From a checkpoint of a small mixture-of-experts model trained on Wikipedia.
Experts: 24 experts in each of 17 layers, 192 squared ReLU neurons an expert.
Below are experts of layer 8 (counted from 0) of a mixture-of-experts language model. Rows are named router (the router's row for the expert), up (a neuron's input weights, with its number) and show model dimensions 0-159. Each number is 50 + 15 x the weight over its row's rms, rounded and kept within 0 to 99.
After each expert's rows: a language model's description of what the expert responds to; "gets" lists some tokens that make up at least twice as much of what it gets as of all text. This comes from a sample of Wikipedia text that the model never trained on. Tokens count by the router's weight.

# expert 11
router:28 54 46 30 19 76 73 36 47 63 58 51 09 33 57 38 47 42 15 60 11 55 46 46 59 73 32 43 40 80 71 65 61 45 56 60 46 56 51 52 50 49 44 29 24 46 37 57 53 56 66 56 39 53 39 43 50 99 58 41 47 35 63 29 33 71 53 34 60 58 49 28 49 29 79 52 73 46 29 38 39 51 56 63 50 49 64 48 80 50 61 43 36 55 31 25 56 40 80 69 43 35 42 22 52 46 44 52 48 43 50 48 44 42 55 28 47 81 67 39 58 63 73 51 54 58 29 45 67 55 43 69 53 40 55 50 47 79 38 68 47 74 32 49 30 63 62 20 51 48 74 38 60 59 71 59 45 56 55 53
up0:35 27 35 36 59 44 61 45 47 42 58 48 64 86 76 71 80 25 52 52 65 47 67 39 54 54 38 70 46 57 48 67 42 32 63 61 48 57 36 60 40 69 27 43 58 54 62 68 55 65 59 52 61 44 50 23 34 69 53 57 39 29 55 48 72 56 51 35 13 45 46 29 42 39 46 35 71 72 48 36 49 77 36 60 52 66 94 27 77 68 27 53 47 40 42 59 46 65 38 55 40 50 41 54 32 75 50 65 32 65 79 35 64 41 54 42 51 37 71 18 52 49 71 27 43 36 14 30 54 56 67 53 45 44 39 46 79 54 46 53 56 47 45 74 35 83 54 41 62 48 73 44 66 75 59 49 44 53 55 65
Description: Word-final suffixes. Inflectional and derivational endings that complete a word, such as s, ing, ation, ions, ly, ments, ures, often before of or and.
gets: "s", "ing", "ation", "es", "s,", "ers"

# expert 2
router:30 54 48 53 20 68 51 35 53 62 58 37 46 52 58 00 39 26 30 45 08 51 45 27 51 70 59 33 54 66 57 51 18 52 58 52 47 52 70 40 59 57 49 52 43 63 07 64 48 48 62 61 51 68 50 44 53 42 42 51 56 28 49 52 34 66 57 43 54 50 61 46 30 24 59 23 37 55 66 48 31 25 50 60 28 26 77 53 39 49 46 74 42 49 50 29 62 32 52 48 71 68 43 33 45 43 35 44 59 46 78 34 55 47 48 47 58 68 71 57 54 46 78 69 50 45 35 49 47 48 78 43 58 68 36 34 47 24 40 37 67 23 38 50 43 38 42 22 35 62 84 40 20 55 61 60 46 54 61 46
up0:25 62 47 44 29 41 47 67 36 45 78 33 04 56 51 53 49 39 42 64 55 54 55 55 65 53 32 52 37 77 27 85 40 64 54 40 56 71 50 46 47 52 47 74 40 36 26 38 58 56 45 48 55 29 61 28 61 40 56 63 55 31 54 53 23 56 57 42 68 51 46 37 63 44 32 50 73 32 72 59 36 50 30 48 28 70 48 31 53 57 52 46 67 51 73 78 51 34 41 73 70 56 41 53 63 57 53 53 72 54 30 39 69 37 11 63 51 71 66 48 45 55 53 84 43 49 63 68 60 31 45 47 78 57 57 36 49 61 42 55 52 63 45 32 35 41 65 64 36 61 54 76 01 74 52 74 39 39 59 70
Description: Verbs and clause connectors. Verbs, verb endings and function words in running prose, such as indic-ate, make, received, had, to, that, where.
gets: " to", "ing", "ed", " that", " with", " be"

# expert 5
router:56 71 33 37 66 50 57 55 65 57 50 06 66 65 68 59 40 51 18 23 26 88 34 60 81 45 81 60 60 32 64 54 55 46 52 47 51 52 60 51 53 38 28 52 51 52 64 51 59 41 45 51 56 00 31 43 56 99 46 32 69 35 46 67 51 46 46 59 46 37 52 54 36 59 40 38 67 38 50 40 62 39 55 30 46 38 42 40 45 49 54 43 76 42 40 51 29 68 40 37 42 50 75 47 31 43 80 46 59 57 54 47 49 42 26 61 89 59 76 47 16 41 75 39 37 59 64 63 35 49 56 62 38 57 43 58 60 53 58 56 38 58 64 47 48 67 64 44 23 48 68 60 44 61 64 47 42 22 66 50
up27:79 31 60 41 45 16 47 42 63 56 32 50 57 25 56 55 43 19 47 63 22 41 41 59 57 52 76 55 42 33 33 42 42 48 50 52 58 82 59 77 56 37 61 42 69 34 55 38 52 34 66 45 40 30 46 45 60 46 72 73 58 69 52 44 56 33 73 51 50 56 42 56 73 44 59 51 46 66 34 73 44 53 38 43 63 53 42 30 28 37 44 64 67 47 41 34 30 31 37 46 61 30 70 42 27 38 69 78 67 36 74 64 46 74 64 44 55 84 58 41 47 41 89 54 48 45 47 56 44 67 43 57 35 58 48 45 46 62 54 30 41 57 61 99 34 39 66 41 57 57 22 55 33 64 82 68 34 38 37 32
Description: Words after determiners. The word right after the, his or a possessive, often ordinals and adjectives like first, next, same, former, latter, original.
gets: " the", " first", " United", " second", " same", " new"

# expert 14
router:38 46 14 20 25 70 62 28 57 83 33 58 21 34 40 49 48 42 39 68 49 55 53 47 62 59 46 50 60 45 41 46 74 55 30 51 39 30 55 40 42 42 73 13 78 47 43 46 51 58 30 42 97 48 43 62 45 38 88 44 41 36 60 40 67 79 42 58 69 43 48 40 30 57 62 49 42 42 56 32 67 28 49 41 62 43 48 21 31 54 68 53 37 42 18 65 43 64 56 58 83 63 74 59 38 51 56 46 48 40 51 40 55 35 59 35 44 59 54 45 57 39 81 59 39 52 35 84 28 38 49 53 45 62 31 41 57 35 50 47 62 21 54 59 16 46 38 48 43 49 52 52 35 43 28 49 39 24 33 53
up0:53 50 22 39 46 60 78 57 54 71 49 58 46 07 38 49 24 47 72 40 18 57 56 14 52 57 53 33 46 63 40 41 51 59 48 67 31 45 41 41 44 46 39 52 53 55 18 39 50 50 40 72 47 74 34 57 43 43 35 68 39 26 61 86 69 42 69 46 47 84 51 45 68 61 46 53 51 77 62 51 44 51 58 54 50 70 47 12 36 31 56 20 32 41 45 32 62 82 26 49 33 53 49 48 45 29 58 47 52 48 72 27 37 58 66 53 52 52 27 68 46 72 26 53 53 53 59 73 42 26 62 47 63 66 76 42 32 59 40 74 48 42 23 60 37 62 36 50 63 32 35 54 60 75 36 52 51 63 62 52
Description: Prepositions before noun phrases. Prepositions, mostly of, also in, for, between, about, before a noun phrase, as in Round of 64, Minister of Mines, species of.
gets: " of", " in", " for", " to", " on", " from"

# expert 3
router:42 60 30 34 37 78 75 82 42 72 31 51 46 37 66 21 45 45 46 49 49 59 52 56 56 37 60 40 60 64 56 40 23 41 42 47 40 59 72 50 48 65 58 18 58 86 55 54 61 51 32 34 50 00 37 59 44 68 56 36 38 53 41 56 57 44 70 58 61 34 43 57 45 47 64 39 56 52 59 55 64 32 62 48 73 55 35 44 76 41 64 94 70 44 33 61 33 58 53 51 48 44 49 66 54 41 37 58 57 42 46 63 26 64 42 60 68 50 44 62 36 51 65 29 51 76 52 43 53 49 53 73 45 32 31 68 51 28 55 69 41 19 59 49 17 65 81 64 49 53 72 36 49 53 66 96 45 52 33 32
up27:76 57 35 58 43 75 55 64 21 31 66 41 29 57 51 41 38 33 32 65 42 63 39 47 34 39 59 29 39 61 50 41 73 58 61 68 29 56 57 66 63 24 37 35 37 61 60 43 52 51 54 64 24 70 54 43 68 75 35 43 52 53 59 74 69 57 42 51 44 72 51 28 38 50 71 44 70 64 52 75 35 59 31 38 81 27 57 38 39 59 53 34 48 66 44 66 74 48 59 41 62 75 44 67 40 00 58 77 35 41 09 55 40 46 43 34 54 71 61 74 48 72 46 39 67 51 54 24 57 70 48 40 55 30 53 47 62 49 53 47 47 63 73 54 32 53 47 37 37 66 72 41 33 73 57 77 57 36 56 55
Description: Determiners after prepositions. Articles and possessive determiners, chiefly the and a, often after of, in, to, for, as in "debut for the Sweden".
gets: " the", " a", " The", "The", " an", " his"

# expert 22
router:43 57 69 64 63 41 20 42 49 45 45 43 48 55 50 46 55 49 35 42 47 44 59 62 37 71 45 48 40 47 68 49 49 44 58 53 60 60 58 36 52 49 61 08 65 54 53 53 11 45 39 46 65 24 50 38 71 57 73 50 53 24 60 85 38 65 57 53 32 66 55 54 28 63 14 26 75 57 36 53 50 52 15 41 83 44 32 53 16 42 82 42 73 45 55 53 62 51 56 64 78 70 60 64 47 38 54 84 75 53 69 57 40 31 50 67 56 42 46 80 24 76 62 33 39 56 49 53 25 36 45 48 58 47 34 74 52 31 69 70 56 48 68 47 64 61 63 69 35 53 53 32 45 42 70 39 40 32 49 39
up0:65 76 64 51 50 48 49 44 28 56 70 80 26 37 56 65 62 19 46 43 49 24 50 56 49 62 46 44 25 64 51 74 37 55 52 50 33 66 74 64 36 51 70 47 59 55 55 47 78 74 59 57 63 60 43 61 65 57 72 15 73 58 45 42 40 52 10 53 33 40 35 36 54 44 35 41 57 40 54 48 68 41 40 45 61 57 38 38 26 41 51 55 74 62 53 72 51 55 74 60 73 49 64 40 48 59 70 45 56 46 95 49 75 25 67 62 72 89 65 41 59 64 55 55 32 89 39 61 51 62 10 54 33 45 55 40 48 66 33 41 53 56 73 53 43 45 68 48 40 27 56 58 62 62 60 49 56 38 51 58
Description: Word-initial consonant pieces. Short word-initial pieces, often a lone consonant or cluster, such as v, sp, f, p, ext, as in V-f-B, dec-rease.
gets: "v", " V", " p", " f", " P", "h"

# expert 8
router:59 58 43 53 38 78 47 30 42 66 57 56 24 39 46 72 27 55 37 62 17 41 34 44 10 55 70 37 41 32 41 47 37 40 35 69 46 34 46 21 83 64 44 51 28 38 69 29 73 38 41 40 54 18 49 57 46 51 49 64 32 38 53 42 46 70 50 50 64 60 50 49 46 51 47 24 60 41 67 42 48 47 02 62 40 39 60 26 27 45 66 66 52 41 55 34 38 58 63 42 53 57 47 58 55 57 51 53 59 65 44 79 48 58 50 54 64 59 28 51 51 76 61 43 20 53 47 28 64 45 68 65 53 59 55 64 48 27 99 46 55 33 10 61 26 52 44 55 53 58 36 28 56 53 41 65 41 45 57 70
up0:56 34 60 57 58 27 58 64 73 63 58 45 44 50 60 53 25 60 60 58 52 71 27 31 48 66 62 30 63 31 89 59 35 44 83 60 57 49 48 15 55 35 63 53 67 52 50 48 65 52 47 24 33 46 44 41 56 47 68 61 54 66 27 48 41 46 75 28 55 59 23 34 44 15 77 58 46 12 37 51 54 79 38 56 59 45 31 52 53 41 38 77 48 58 39 51 32 29 49 27 32 32 67 60 56 90 61 38 73 52 40 74 66 41 53 66 52 44 74 39 31 61 64 51 27 42 72 38 61 58 56 61 50 51 50 69 63 41 43 45 54 41 60 67 65 24 32 13 42 41 43 43 35 54 55 33 56 36 56 45
Description: Line and cell ends. Line breaks, pipe cells inside number-filled sports tables, and sentence-final periods attached to word endings, such as es., )., ".
gets: "\n", " |", ".", "s.", ").", "es."

# expert 12
router:52 49 72 48 25 56 65 45 45 64 53 42 51 64 48 40 57 50 49 30 44 71 58 33 30 49 57 44 36 53 29 70 51 54 46 52 42 67 38 27 67 54 57 63 38 57 47 35 47 29 62 76 67 59 70 40 57 39 68 53 35 36 23 67 55 67 49 56 30 45 57 59 46 11 48 30 48 40 70 53 38 13 54 52 58 51 46 37 49 52 75 68 45 49 70 44 35 32 45 58 42 74 43 48 41 41 34 70 64 58 78 55 36 47 48 47 50 62 80 48 66 38 50 22 46 47 33 27 81 32 28 44 45 73 28 74 54 43 63 63 02 59 55 49 02 32 43 79 40 57 34 65 14 56 63 47 53 33 46 50
up0:29 60 64 52 40 50 59 50 33 82 38 30 48 51 32 38 45 28 23 68 49 51 69 56 92 60 51 39 49 66 52 28 29 64 78 50 64 56 57 60 46 47 74 38 52 56 40 26 18 48 48 62 61 41 32 62 47 61 41 44 20 64 46 69 72 46 74 61 31 43 59 73 64 57 45 63 64 48 75 56 47 60 39 58 82 50 39 70 54 64 55 69 61 67 48 54 27 31 46 62 30 80 44 38 35 56 37 68 64 45 58 35 51 49 22 54 09 59 62 59 74 65 31 42 28 64 56 52 62 37 54 58 48 33 47 25 47 63 64 25 53 39 50 42 45 44 84 44 44 47 51 55 34 62 17 23 53 35 65 55
Description: Commas, conjunctions, LaTeX. Commas, and, or, is and similar connectors in prose, plus backslashes and symbols in LaTeX math; also word pieces after d, like d-ug.
gets: ",", " and", "\\", " is", " are", " or"

# expert 19
router:48 38 56 58 47 39 81 81 48 58 50 60 47 64 72 20 47 28 27 52 23 54 27 50 41 62 44 56 51 48 34 60 54 33 73 62 50 22 42 08 51 48 49 22 22 67 55 57 22 65 46 65 55 48 22 53 59 38 67 60 44 48 56 28 44 49 42 49 49 67 49 36 67 40 47 35 76 59 48 50 24 64 42 29 49 51 52 54 28 49 79 45 81 48 56 56 46 59 83 56 44 61 88 72 19 46 56 62 63 45 43 60 55 65 40 53 91 54 40 48 65 62 50 40 24 51 34 38 51 43 28 61 49 44 59 46 44 77 46 46 61 59 61 56 58 80 41 33 34 54 76 47 38 58 80 66 50 37 41 69
up0:32 71 91 48 54 88 33 62 28 51 49 38 77 43 16 36 40 23 55 89 45 42 43 48 44 73 51 33 45 42 36 65 24 64 51 51 26 43 63 42 58 22 51 51 62 49 18 66 64 70 51 42 57 44 60 50 56 19 71 39 53 51 52 55 30 54 59 47 51 49 53 62 46 32 54 30 77 78 65 48 36 49 53 66 48 50 31 63 50 53 41 44 51 66 48 58 82 28 50 34 44 54 39 79 40 52 38 47 58 50 55 46 32 44 39 54 48 35 62 67 42 55 58 29 87 46 41 36 74 59 49 52 38 63 10 38 36 49 51 16 40 69 47 52 42 61 43 57 41 61 39 77 27 60 72 46 40 47 44 62
Description: Digits and years. Number pieces in dates, years, statistics and codes, such as 1998, -1940s, 8:02.87, 000.
gets: "1", "5", "7", "8", "9", "6"

# expert 15
router:63 43 22 56 55 38 43 54 57 34 24 06 60 33 50 59 42 30 55 47 39 54 49 24 35 44 08 55 54 49 62 51 61 61 61 42 53 58 78 42 41 70 74 34 56 85 54 13 34 54 48 33 75 57 39 39 57 59 82 63 59 47 66 22 31 61 56 59 58 36 45 69 49 49 45 27 53 63 30 41 56 43 29 54 42 47 45 55 58 62 38 78 38 60 15 34 37 44 67 59 56 46 72 53 60 41 51 76 23 36 37 38 42 62 39 34 45 53 28 60 45 56 57 61 56 47 40 47 71 52 48 66 48 58 38 66 27 65 57 65 44 63 52 46 30 59 78 16 39 56 70 23 62 41 40 50 35 37 23 36
up0:64 50 37 37 26 60 71 67 55 34 60 50 35 34 44 38 31 32 62 63 44 50 35 58 47 31 56 54 68 46 32 59 19 41 63 40 54 69 50 43 50 65 75 25 57 38 43 65 37 38 44 52 69 42 54 29 54 61 51 69 60 77 50 43 45 48 44 37 66 41 26 47 38 62 48 34 52 67 38 46 63 47 44 23 79 76 49 68 49 34 03 55 59 41 35 26 45 44 67 30 38 42 22 50 38 35 35 69 58 25 67 41 42 50 57 38 69 74 67 43 57 61 55 43 56 60 60 49 69 69 97 87 46 36 57 58 17 51 52 56 28 51 61 47 74 63 43 56 51 45 75 77 63 56 68 66 57 73 44 59
Description: Romance place and person names. Pieces of European, especially Portuguese, Spanish, French and Italian, place and personal names: Porto, São Paulo, Santo Nino, Minneapolis, Felix.
gets: "o", "ia", "a", "on", "an", "i"

# expert 16
router:45 00 76 55 43 58 56 40 83 40 51 54 33 27 40 40 21 58 54 47 62 74 44 55 50 52 37 35 48 86 41 54 22 46 57 57 46 63 34 59 62 58 65 61 50 60 32 52 61 55 52 42 52 13 43 66 74 47 58 47 42 32 34 60 48 66 64 51 55 45 58 51 43 49 61 58 59 55 62 49 67 53 56 52 36 65 49 27 42 35 99 71 60 52 45 32 56 45 40 68 27 33 62 59 47 81 46 49 39 44 69 46 51 49 60 54 37 74 57 58 39 75 58 31 55 58 23 45 45 60 49 54 51 52 20 52 46 54 39 66 52 79 03 49 16 54 67 31 69 59 59 48 54 50 57 63 53 28 57 30
up0:29 34 47 59 52 13 54 52 59 36 68 37 41 58 53 55 45 23 73 46 54 39 48 37 43 25 63 12 28 44 61 50 29 37 67 58 45 27 18 64 56 66 39 37 28 38 44 76 88 57 45 35 39 32 62 48 47 42 38 37 46 36 59 50 47 50 74 89 57 39 76 49 62 49 33 41 55 54 64 58 64 66 44 41 13 67 53 49 44 50 46 39 57 46 70 36 49 37 66 46 36 17 31 33 77 34 52 53 59 46 59 42 24 34 42 46 35 51 50 90 55 43 55 50 33 57 43 30 57 77 20 42 39 48 53 54 67 49 50 57 29 44 26 47 54 59 55 35 44 62 64 69 50 60 31 37 56 30 66 76
Description: Headings and line starts. Wiki heading markers ==, ===, ==See also, blank-line breaks, table header pipes, and the first word after a heading.
gets: "\n", "|", "===", "==", "-", "===="

# expert 4
router:58 40 51 50 27 86 85 42 61 41 37 49 53 46 45 42 49 54 37 37 44 48 38 62 21 36 38 62 06 67 42 45 43 25 41 56 51 31 69 18 52 59 62 55 27 62 36 18 47 53 52 33 58 40 63 40 50 84 63 52 42 21 49 44 56 35 50 54 55 57 63 56 59 47 60 56 75 50 48 55 66 48 18 35 49 36 62 30 38 45 76 61 68 51 49 22 30 54 65 33 47 84 71 37 50 50 39 56 67 32 44 48 58 56 61 57 50 72 09 64 26 40 49 40 35 41 32 46 49 54 64 69 51 60 63 57 59 34 84 66 53 68 25 50 21 47 46 72 51 56 77 65 28 52 47 59 54 40 53 30
up0:65 42 39 56 44 66 54 31 42 24 38 40 56 54 31 64 41 39 47 25 39 53 47 78 62 44 13 58 59 48 26 84 32 31 25 67 52 33 28 30 59 27 28 68 24 45 26 24 27 40 33 69 65 42 53 43 60 54 29 44 36 56 30 29 59 53 58 65 60 48 29 56 45 35 72 49 36 37 76 47 51 74 55 45 42 44 69 66 37 63 53 50 32 46 90 56 36 60 57 77 36 74 31 50 36 34 49 47 57 57 48 56 33 48 65 35 37 43 45 51 35 24 58 90 43 47 54 37 66 56 63 46 56 69 43 63 28 44 70 46 38 48 68 71 73 26 44 36 32 59 62 32 41 60 47 47 58 51 53 64
Description: Table cells and infobox fields. Pipe separators in data tables, list dashes, and field labels in infoboxes and taxonomy lists, such as Born:, Order:, Coordinates:.
gets: " |", "|", "-", "=", ":", " -"

# expert 13
router:52 46 30 41 48 64 98 63 69 48 39 38 43 72 61 54 57 47 69 36 32 64 45 62 17 54 33 22 23 55 45 59 36 17 49 51 57 78 65 52 54 40 73 42 35 71 31 59 54 53 42 52 73 49 37 30 49 36 52 62 40 50 25 46 49 72 61 46 58 52 71 57 60 54 52 36 78 58 63 59 63 55 58 45 61 42 39 70 52 39 62 76 66 57 52 33 59 38 46 57 38 79 78 79 38 44 41 81 47 66 72 65 54 43 40 60 40 58 54 50 50 31 53 48 37 77 36 64 37 72 65 30 59 49 37 55 50 45 56 63 43 83 18 63 52 58 79 46 52 53 33 14 63 48 43 85 54 61 48 65
up0:52 45 29 55 56 52 33 60 54 41 52 64 51 77 63 40 18 56 67 75 25 49 42 51 38 60 58 45 30 57 40 47 59 18 63 55 60 37 60 29 79 61 21 68 47 51 69 59 54 45 62 48 59 74 60 44 43 67 60 52 45 46 30 49 27 48 38 52 34 20 43 55 16 69 51 44 49 51 43 55 42 58 80 38 72 53 69 40 67 65 67 56 47 34 17 51 69 24 26 71 33 41 67 86 36 78 46 55 38 42 63 67 69 24 67 54 44 52 32 38 34 43 63 50 61 71 58 73 31 34 47 63 71 37 78 41 58 64 73 30 47 23 43 47 34 54 45 28 70 43 48 48 79 53 58 46 63 58 43 56
Description: Line-start capital letters. First capital letter or token after a line break or table pipe, like name initials in footballer bios, quote marks, and table numbers.
gets: "S", "M", "B", " H", " S", " L"

# expert 7
router:55 56 12 36 43 83 89 61 63 40 44 37 44 52 62 46 52 50 55 45 25 52 50 41 69 41 39 36 49 62 32 51 47 46 39 55 48 60 77 28 51 70 72 42 45 43 50 49 53 32 23 40 46 53 29 31 70 39 60 64 31 30 62 32 51 63 53 50 53 59 60 32 54 54 45 20 59 49 82 55 65 25 30 31 77 41 51 47 47 53 48 54 57 54 40 69 40 50 46 37 64 73 36 36 52 73 41 69 65 54 68 71 57 68 43 44 87 59 49 23 43 41 62 44 51 52 62 42 67 62 74 70 59 38 65 63 54 33 43 62 42 34 00 38 24 67 54 67 40 57 56 10 35 51 62 55 47 59 49 78
up0:67 56 51 47 54 67 43 54 90 68 06 33 59 51 49 60 39 42 44 46 43 26 73 30 50 44 59 34 75 55 29 56 56 43 67 56 50 18 51 34 33 32 74 23 66 61 48 50 49 54 35 72 39 78 26 46 52 55 11 54 27 47 62 69 40 52 69 40 53 21 47 27 57 56 61 36 45 38 57 48 49 21 26 46 50 67 67 49 58 61 63 36 68 22 67 48 21 39 48 44 50 62 46 56 32 69 56 33 55 58 58 65 69 69 56 62 59 65 37 37 56 55 44 34 47 34 64 52 76 36 36 37 66 86 55 53 69 59 61 72 47 60 27 34 41 45 26 35 66 68 42 31 63 55 47 37 46 37 45 38
Description: Conjunctions and prepositions. Linking words after commas or closing brackets, above all by, and, with, as, including, often in credits and taxonomic descriptions.
gets: " and", " by", " with", " as", " to", " was"